Experts of a small language model: 192 SwiGLU neurons an expert.
Below are experts of layer 6 (counted from 0) of a mixture-of-experts language model. Rows are named router (the router's row for the expert), gate (a neuron's input weights, with its number), up (a neuron's input weights, with its number), down (a neuron's output weights, with its number) and show model dimensions 256-383. Each number is 128 + 24 x the weight over its row's rms, rounded and kept within 0 to 255. Numbers have three digits each.
Before each expert's rows: "raises" lists some tokens whose logits its average output raises strongly, later layers aside. This comes from a sample of Wikipedia text that the model never trained on.

# expert 20
raises: " The", " In", " He", " As", " However", " It"
router:137138123107118116093121149112114177154147100119130123105131132114165130152145095115135102163121092127105151114116117139092120069104132119137177102123106097128134127146158108140136130134114130100108152157123132120132134203166076137092100112139095113161120103164077107140106113105104186146099115126140129122122126157160115141095122113141150141094138147125168091121148135143143171131104
gate0:151134120123176169133107154141104163105138158143157123092149167132104160117077137111152149115146118130096161114117141136123134141113184173174143152161115127121132155154133123142138119135169153111099113121144124147126158112139121112162120091149101115155130119140135159160120087106113129128095140142107151140137077119144074128148130114131176115109136099117112080102144149121112121141102
up0:144141148160121087123114099119153110084127122074089173142096091134147104154152133147119129102116138108104104124115091127141128104117094129076102132121128115105109152136109102094146130143109097132144127129108150117115097143150163151130102173110158165117167154101120117095137148132125130143155072124152107113095118120120089153128144111107120149099152145140164154128164138121076111140115
down0:162101158146116112113117123135165102139131139164077172114124145160092126138124156117153128126158171122131112166111090109103126114085101099160105118144108114133130156105176112142161155146119100142146113153079143129141127162140137079091106113138123117151152163162147126116103127143155123185099125121126148086099150117149137164164132115080143113096142170147130113180157102099125129145105
gate1:174078152133126131104124163099106127093100137158084153123164147130181107137130098132142135083135118158161114145141173136118129127097131136128102143126155122150110184127091136086094143150152112113127134128110142077153134095166129088117104140106144146138144085141116123128108120140139132127080111148151116124111120127112104117113118162117135153167175154139154068117128121126074140095145
up1:138172147104122102161099130105127149180125120101160085141116157151123149100103144155132168140112099093143123152148109088156170145128115113142123144151091137112126099177109120156136102118180165123155146123154147159134130129142132133155161152176101106150103175170178122149128125144137112153177154106125135108130146081157136155126128092157111150142137120135143180156145126094134129166152
down1:117133138121142132112124115100130107151103135117093172177146162156153133095146125119135105152147155141133100102146160181132138117117136145135133141166146087141180137140149103121096139130124131110109135114161134134135164134110148113120133132103165104148147077150117104163105129173159114126123120140099151205132161113101132151114088124102125091148129107092156124104135155111129090107104
gate2:131137097139111162165138149141171134143122140109137127111179133144113086136152151118120093137127126131116158154123103143105159146104136168099116118200130128100137148132145143165108132100139129139111141139095123168133151091166134107144125158142096147161129120116104130111136126111127115101126145124131074143134129098180084138114129103138129122127138168124119123136108131156103160109120
up2:123118128131115176130123139126132132181110180117113061096153152134159112124128154117114132117132119141104136144090141128149131117092168164117097118123127118124095118137139101160094115125128132130131130111149130133113129064188123112103114114157169139127141115123108124141121115121145129146066127176152123157142113067154109125093119096153166156092137169118117093137102109153128122096153
down2:126098140117064104125190125155140107115116133127144111122143118146134139146146142142131151104151111156131133097152124190138137134112133109131119118098139120124114174133139143089132146138144107134179145135111079147118163106075155097154122093160137134140127088098150118104139130143140111128143115117129131162126087156123190105114099117131108116092120133126118143136180133115131101129125
gate3:120107136158096127164113107069180204130132131134088173125169121108128117132128139102119159131190100131125112177129124115139106089086072133120087121161155121089129107154132150107141121122144118055120131130129144132115079105107123151110127096123133139141145126146166144145121157106139148174126113153131117099114080147123125142148132117079160145127120133134178138146160100166137166083127
up3:139126170180058125120128103121152110113152089111161094141150105120110109126116119158195132147173155126150135152136114087114162120121069134139158113148182132108102101188143070154156070122099104090114167138149108114123115128108148148117103161116111167147133155157123090163129097141165146096147112147132104116104123168089112154126127139157163156124056162132117158137160178144123112121121
down3:153156182118153074132119118165107087104124077146122097093124107115152107158150114089109131138121140129110174189126123096122158128142107110154160073121136096142088104150114097114132103131122129139099167101119142166129134181146117172115123104172136102134096129154117129116124124072135130124119150106167121149104116116126104152155105177142149122136141132128122096130126159142128130147096
gate4:106131163116215107113144124113146128087143147150107144112147134113159105144097129135115100147137120160099124138107145178090131142106148109132131133129166177091193136136067153141118154152134149119146163070123148120141124110074150163087138130118111124129108119124109102161116123124125142123125107128108143157104088120106112123152149144163144113114116146128093084099113177136117093164121
up4:095137121118176115164139110129116126099157137183113179115118140102187119157104100132112166169133115113093152134135123182118161132093142140150160099107120146084146150132106147127129151097139113123139158070135107138163128101118112148135127136151124128144134107146083149127098128123121131134129092109088192175133122110133132140163136137154175108110126168148118113129083129140158101157130
down4:152161098097189140173101153122174113103116098112190113117112131141125111130097132145132105147126115161116102132095082159090127157157125159116166172065136118112135133080127144129128115178133145125104110119113153115170129080140091093116114111118157138118098102142145145183103150105120135132104121134059150123114117123130124156133123189158122134184123136136110084166113142186141146126129
gate5:176129116137138117139050136143080096106148134183129130121140122126126119130094145137155117110123131106139119151084137105141126138102142113130123105136145140147163103147119106114112183164153109085141112110136134122135153116131120139147117155127102110093147160153143149120164088140185152115113126124152151143169138117069116117101120166133133118134120126178128085150142157108128115146160
up5:116136146115107103150186125149127133145107160147115142103053139125133099103130176149124108191107137143081140132139136096111102124188087130134076136117123148169115143099128148114128115095109146150140137121147126113091130140136135042120146091112102134140120108125113112099073146163119149163136135132123132115102135156135115116118102102115129133129123108113100130126114077131124132158134
down5:154100119165134085117110067170140082124110183134112163126121161133135155183134125157092082153103131109145095081137103112127185139142120105114074146153137152120144124106110118122139117107132114112161164143136122136153097109184093149085145088122145131145167109134110093159088142105130156105132156110155141115146139108167177118113163167120120134159119104137121122131126149136114126112132
gate6:170114128132118086107174121092103090152122137120096142146140180137090101118137160121116124161145128122128131167110141112060169150133105153104113163130106094127087185077118135123136145152122126141084157136167140145096140100131143136120148107128105111128124139116087078142097146133117151122141107142119133146157136096120113103125120149090138143147119139093155134116130136112143092125142
up6:145113176157163146118130134131159110116121127110125162105111095120169125136082086135099135100133144139116100122114128121137145117121116092124173106163088150105131138158113140086121146152109127124149134149081138126137148173115108120129117113129148118102108114124151159136144125115146089183110138090156122098156143122164159157141132134152165114102090114154085116105148142147151125101155
down6:095103120136165143110116125107129117101122177125142105090154098166140102171117092168122101182168151107107138110135132092142099094142089141132160148134121126131105111114132147136149118120086141156140081121114124104146106090137082107105115090116150181124153151153128134137154098071151128131160133134119119144129160133118141123091140129149139118144086157116081175112149142112104133119123
gate7:119142135175072144131082059184142128139110142145111142158155060147145082117137095115147093164139116128135140158165131126112154101116115135161121115135164154098144100112096154124101107119126159155139116190123154146098077109118137171152134139122142108139095135120117164125115114105121123156113117099117107139155141107114116164103111110126109128157122143118185093168158111148115163106143
up7:151128117110123122129149122152146166123103109132110111169133106158126140102116080181133116142138114171137127114123106145123133149153057141155115152132121106091159092158138102115085155129105147117122101157145149099129070160071124087132100100116118089123092153134137144150106061109155150135140108101154131151135172097097150167157111121067118145149165157135133109136161119087086133102124
down7:117109130109112154137116142133106149108081164154115147152124134085138134136099110081139142114140139129101088103137131079152163150116078144131157088129150122137100136159138115134098153102109162192122124166095156158135127156078176137126095094130139115122145153105131146138125128147080092136144151164144134159136101140088129177121131138070123130098145095134100131135161109150130117121169
gate8:152129061140156130140143122082154130130155131177094097148091099113086125151136120128125136115135150112118093186149160116131161142138125149115091142129160123132128144129148142080104099126126114098104110121134104112084132141124107120114090123110072099090121149090115112128101124092143114116111126147137146126176112113137104115129111088168114106129105083133160109133122121137157141103133
up8:106111079122167149107110130087130122146100152115138147127122155135114124111143103157145117145099139139231125098142142117169112152186102154107166120169112100126126152113108151091176137171106113163123153123061140127121107114126113111127144099118043118106141137116123145104137142126137142139098118107158136147131141172099149164141152116094095124130135151132143128127139106158093154115110
down8:125133107145137164130166160127132167126113118137133096153067110131149131101137130137158103128154072144091136107185151136129115105096164124122099099135171112124133133139124102165124175157115104154132162139154158108123110123091138103120091137117137130158094117097137094126109090152095141122122113137121152109141106105111092182092166192105128146160123136084116105125087113136127132090137
gate9:170122150117113170111131105136163145158116132142151118129127150123094131105135095115097156118134166145110106156150089095121130130144098139122141103109068094144154116173121127156171131161130111130079091117127135090107127058100128111144102126098088119112152141096127153120077152149119128139152155093114170137133111069151146143126135108131128077139103116093127099152103116154140150138130
up9:119118144147134112125106119066113063159132167114104154140145153108110162163149153103146119158103114137113139134123064156117095115160128144149076120181112109124100125093162122117152109110140111099180111137162078107091141109133099161114171154122124071102095149088108151160193123147086091166125109124140115162116142137146092102129126113106151129126133105148120133168145072113154138125083
down9:125131087136136101104105099085147114134139149082139124134161113125157168142129146100147125134103128117157128140139119103161120151133112117136143130110112131140125122094139140120157099098112149144138145075094133159095143088107112134126111116109131137126110152144124130106126154124146134176145148147097116145079119147122088079150126127118114129102084135143130155124128134141083165140147
gate10:111090090112108152099091125134146142130121126135137128142141128169116100102137114106123123139158080092119159145093136103085151117143109107158118139157110124125101128124151106174106150141123141075121149137106139137145122108148136115183146109099130141093165107094085116140121114131090138129100136063147110131170102113117141130114136136113120164124130153135136087086090215119142160177097
up10:105108109125120143110127131127128105119092099134150143164106139112137131133134098137141117103179127120136159137127125108102127122146049121162156097149122123136107140128087107132107136140112138101138116112095159126169127137117096118160101114104128148078147116166113098136100103140124142166119142085143116143106104138121102157150144139129140149136134142131121122085086163115117129188151
down10:165110095131094136104135118110131159117147154127131112131141129120109128153100130145116125187134136150168110098113113146136095101109095095123116141117150098188140108080104087173152099086102178131157176103107100140152122099144096128112118109105104121102107125166137125111095104126111133134118079118162131153157105188153138125194168112112143135133141086151160126131157149164170168147082
gate11:130102117132118138093167152144172143070089151139125152130141188131131133120124110130139087148082126163103121128145118114116173098122110097184151141137118101110126146143137163096134126153143122147124106122119151120146090131130114153108156103126140136156122146160137146093129102121120139132175142114124115107129130125167100128166134105127143150112080151093092110099143135126157160131093
up11:163167079112114155143112163137170169128139129110101121100117179145112133119120119146115090122101145157152115127140126126123150115109129110157155160149097176119141137104098129098098116130103134130111130142089131138114086133135100126103166099134170131138115105203128140160093103132109164142126150113152103121129063074119105113144098132160129143142116145118118101091140157126173102157107
down11:126114104149142132111091150139130115114115188115139131179112091148123145107101117125142153093142181170149147107160172145163092159125141123130129129112172156170145103121111143130117089122072131092176137120107120094169170111134132133171129102140119124128135091156161121097136098143119113116120117134138131085171145118157122165124122104126109164137119148151134150100111138135168075123101
gate12:085119112135096147134141104126112131128141115115133113114135148140105120148158146121141136111125142085131176170131126121094150099122150142105114141125134113119098126153129096142157158160182141116164125137117113131109121145158112108153130168152146107146155126113084112101102150112150145125153165167130127112158113164137111170162122150172133136150137179104160086183136137060167119113110
up12:093114157108146125085149085128105085143133118111131165181101177115170138112127148127147135128125119115101137117121105133144127131162140110104141143140121099151102096149105129123160098139149145115147106146088121147160133154104166106133151144107135138110121100130145127131111097138125146167101134118187113129115096168103123134142169137100131142127147139102144118131134137092184180103102
down12:161141142170149138122163095130153131104124132152127106132162095134120122130102163154173080179143133172118097118149140105134141137148125129140108133142134122118122138092099160110172072133114086154147109101165172132138122177140112132090117105068134127168120159144097140139105141165139146126105124115147112075094134159136101098149129153125097112160083103102127112166160127106135126114132
gate13:122126126143127132083105148136129155104147134161141090147129119112105065118124129117120155157104155144149145140116107099101125106155096122085137133131096111157140151124095117103113110120151092074103135165122121132159114132155084092138129144144145144136084099104103116095099117115132155171129116111118162172168092077085113160082146166155105113132107143119116080107101156127104159111138
up13:160101096167091130102143129154148149121136174077163109112133159137133137146123133141102094128096146151107157162076111112112133128169146151103172159094118132131118121157159091107109137126182112123156124192111113115124106110111119100185151155118127127157137133117113133107140115146134130122145146133143144111117126117143127083171105195187133105129074123130143105130127102118147152177142
down13:123128142102092186143128158141123082128110166147150114151125144056148157113142116160156119156136160147145114117089103144139095132136111124118163134142121142143113164119089127111147108166098146106083075156094101125153112134165161151164148116143138131129149119121137109102072112157141104154131107163147119173146129110088124102141145104146141138184121122148121139119142156119129122119133
gate14:156059129114115107141170131144150125092143153140148112086135193094128130166097135126156039103169111134110143085116108132145117122150108103124123175170156106122144101149128129105109131130149124100130128124144087112104125106139113134131099147158109121175124082147092168091100152157120133184101174130109100135139128146091116134116149105161098128153096129103113084102142126117140099106134
up14:094154120126131127105125088111128132113112118141090146096140125141108144098111156115167120107110135129130125141123102097142160170132131170126135122149174133126096150092130159135220112139121124145129117119158110150119109125161181132128161089145124083105121106157149122146132121149092100084119127129142161154128144139151143112136142132099127122152173116121113176156119146116127154133128
down14:101136084115168103131124139145106097133148117114141153145142119146119152087120130128139126169104133149148132165115130126088151159094112147123100114087105132170129095164146129130155124123151143131140170137113134155106127142105134123118124090120140173120123136093116162149110119176141135096087138114136178175138133111116127117168123098112127102115165153120073173148127137117145159141116
gate15:169143137172116167130140104101147095132104105132131124123152137128100097127143131087125092118098105131125118136149115143105127129112129158131145109148098125124123142114095130141104167149128139118111136122142130145172111151145147134109089158118138135152158105132095148141109135092134152130080154143108083156137133162115166119135106161109205142118104150138120096124148092145148102093118
up15:111114168139116103114143158150129145108117146110097110117137067133127125133088101145141140111137097126108118118155118112136130139119118142120123136090131113111113148124134110079136125129154121149128140112121143109117105128122130097140152094109125142110122118141167137126138098142142072164152114140167155101139146147112137121120137125160081107155162095162105185138130127146108150145159
down15:127108132149098128153118115167137131136130106153113148144135122106167110118075110105158146093137150140137160127146126099119078145087129131166172131127086154092112120141121160171134123153083170111120157146122093168158118153154107130122108128175120115108165115114069122119134112114140126132049147147122143134141130142128079155102105140112133160160091146125115114135125109144163173114068
gate16:156097124120152115155058134147110116122142120132146172124127130133117079111115162104151127139140191110183095097092123077107164084141151135100127095143096106115162123127124101158129106128137185144115129109132122117100133099089094152172151111104126148110129102138144145128130100109127155176123162104175104128141105093165176136122146101115184090114133113134149084160059103146168108116147
up16:110136124147118146088136083140160114125089153117140128125082155100123164126103052125116149134126108116087128100128141139178153167102128142126075097135151124129089113059118118122125135155132107127109160151124131140163154119114132047119083091144165154109091143156151111114112082122111162100151117117116141126121104124099129137135135168095142138175123110115118141145156148111104134140124
down16:107137155130170129112127145081164097152102153146133104141134128115121160129162125150138108147175097135123138123070139141160143099082115104150081121122083132079166074068105120109181140117137141178154114174079104135092145165133126112128099094130139158131114100086113155133125106154150096149110104088136110087163128128067117132112083141143147168157134132148097147149113108137099139132125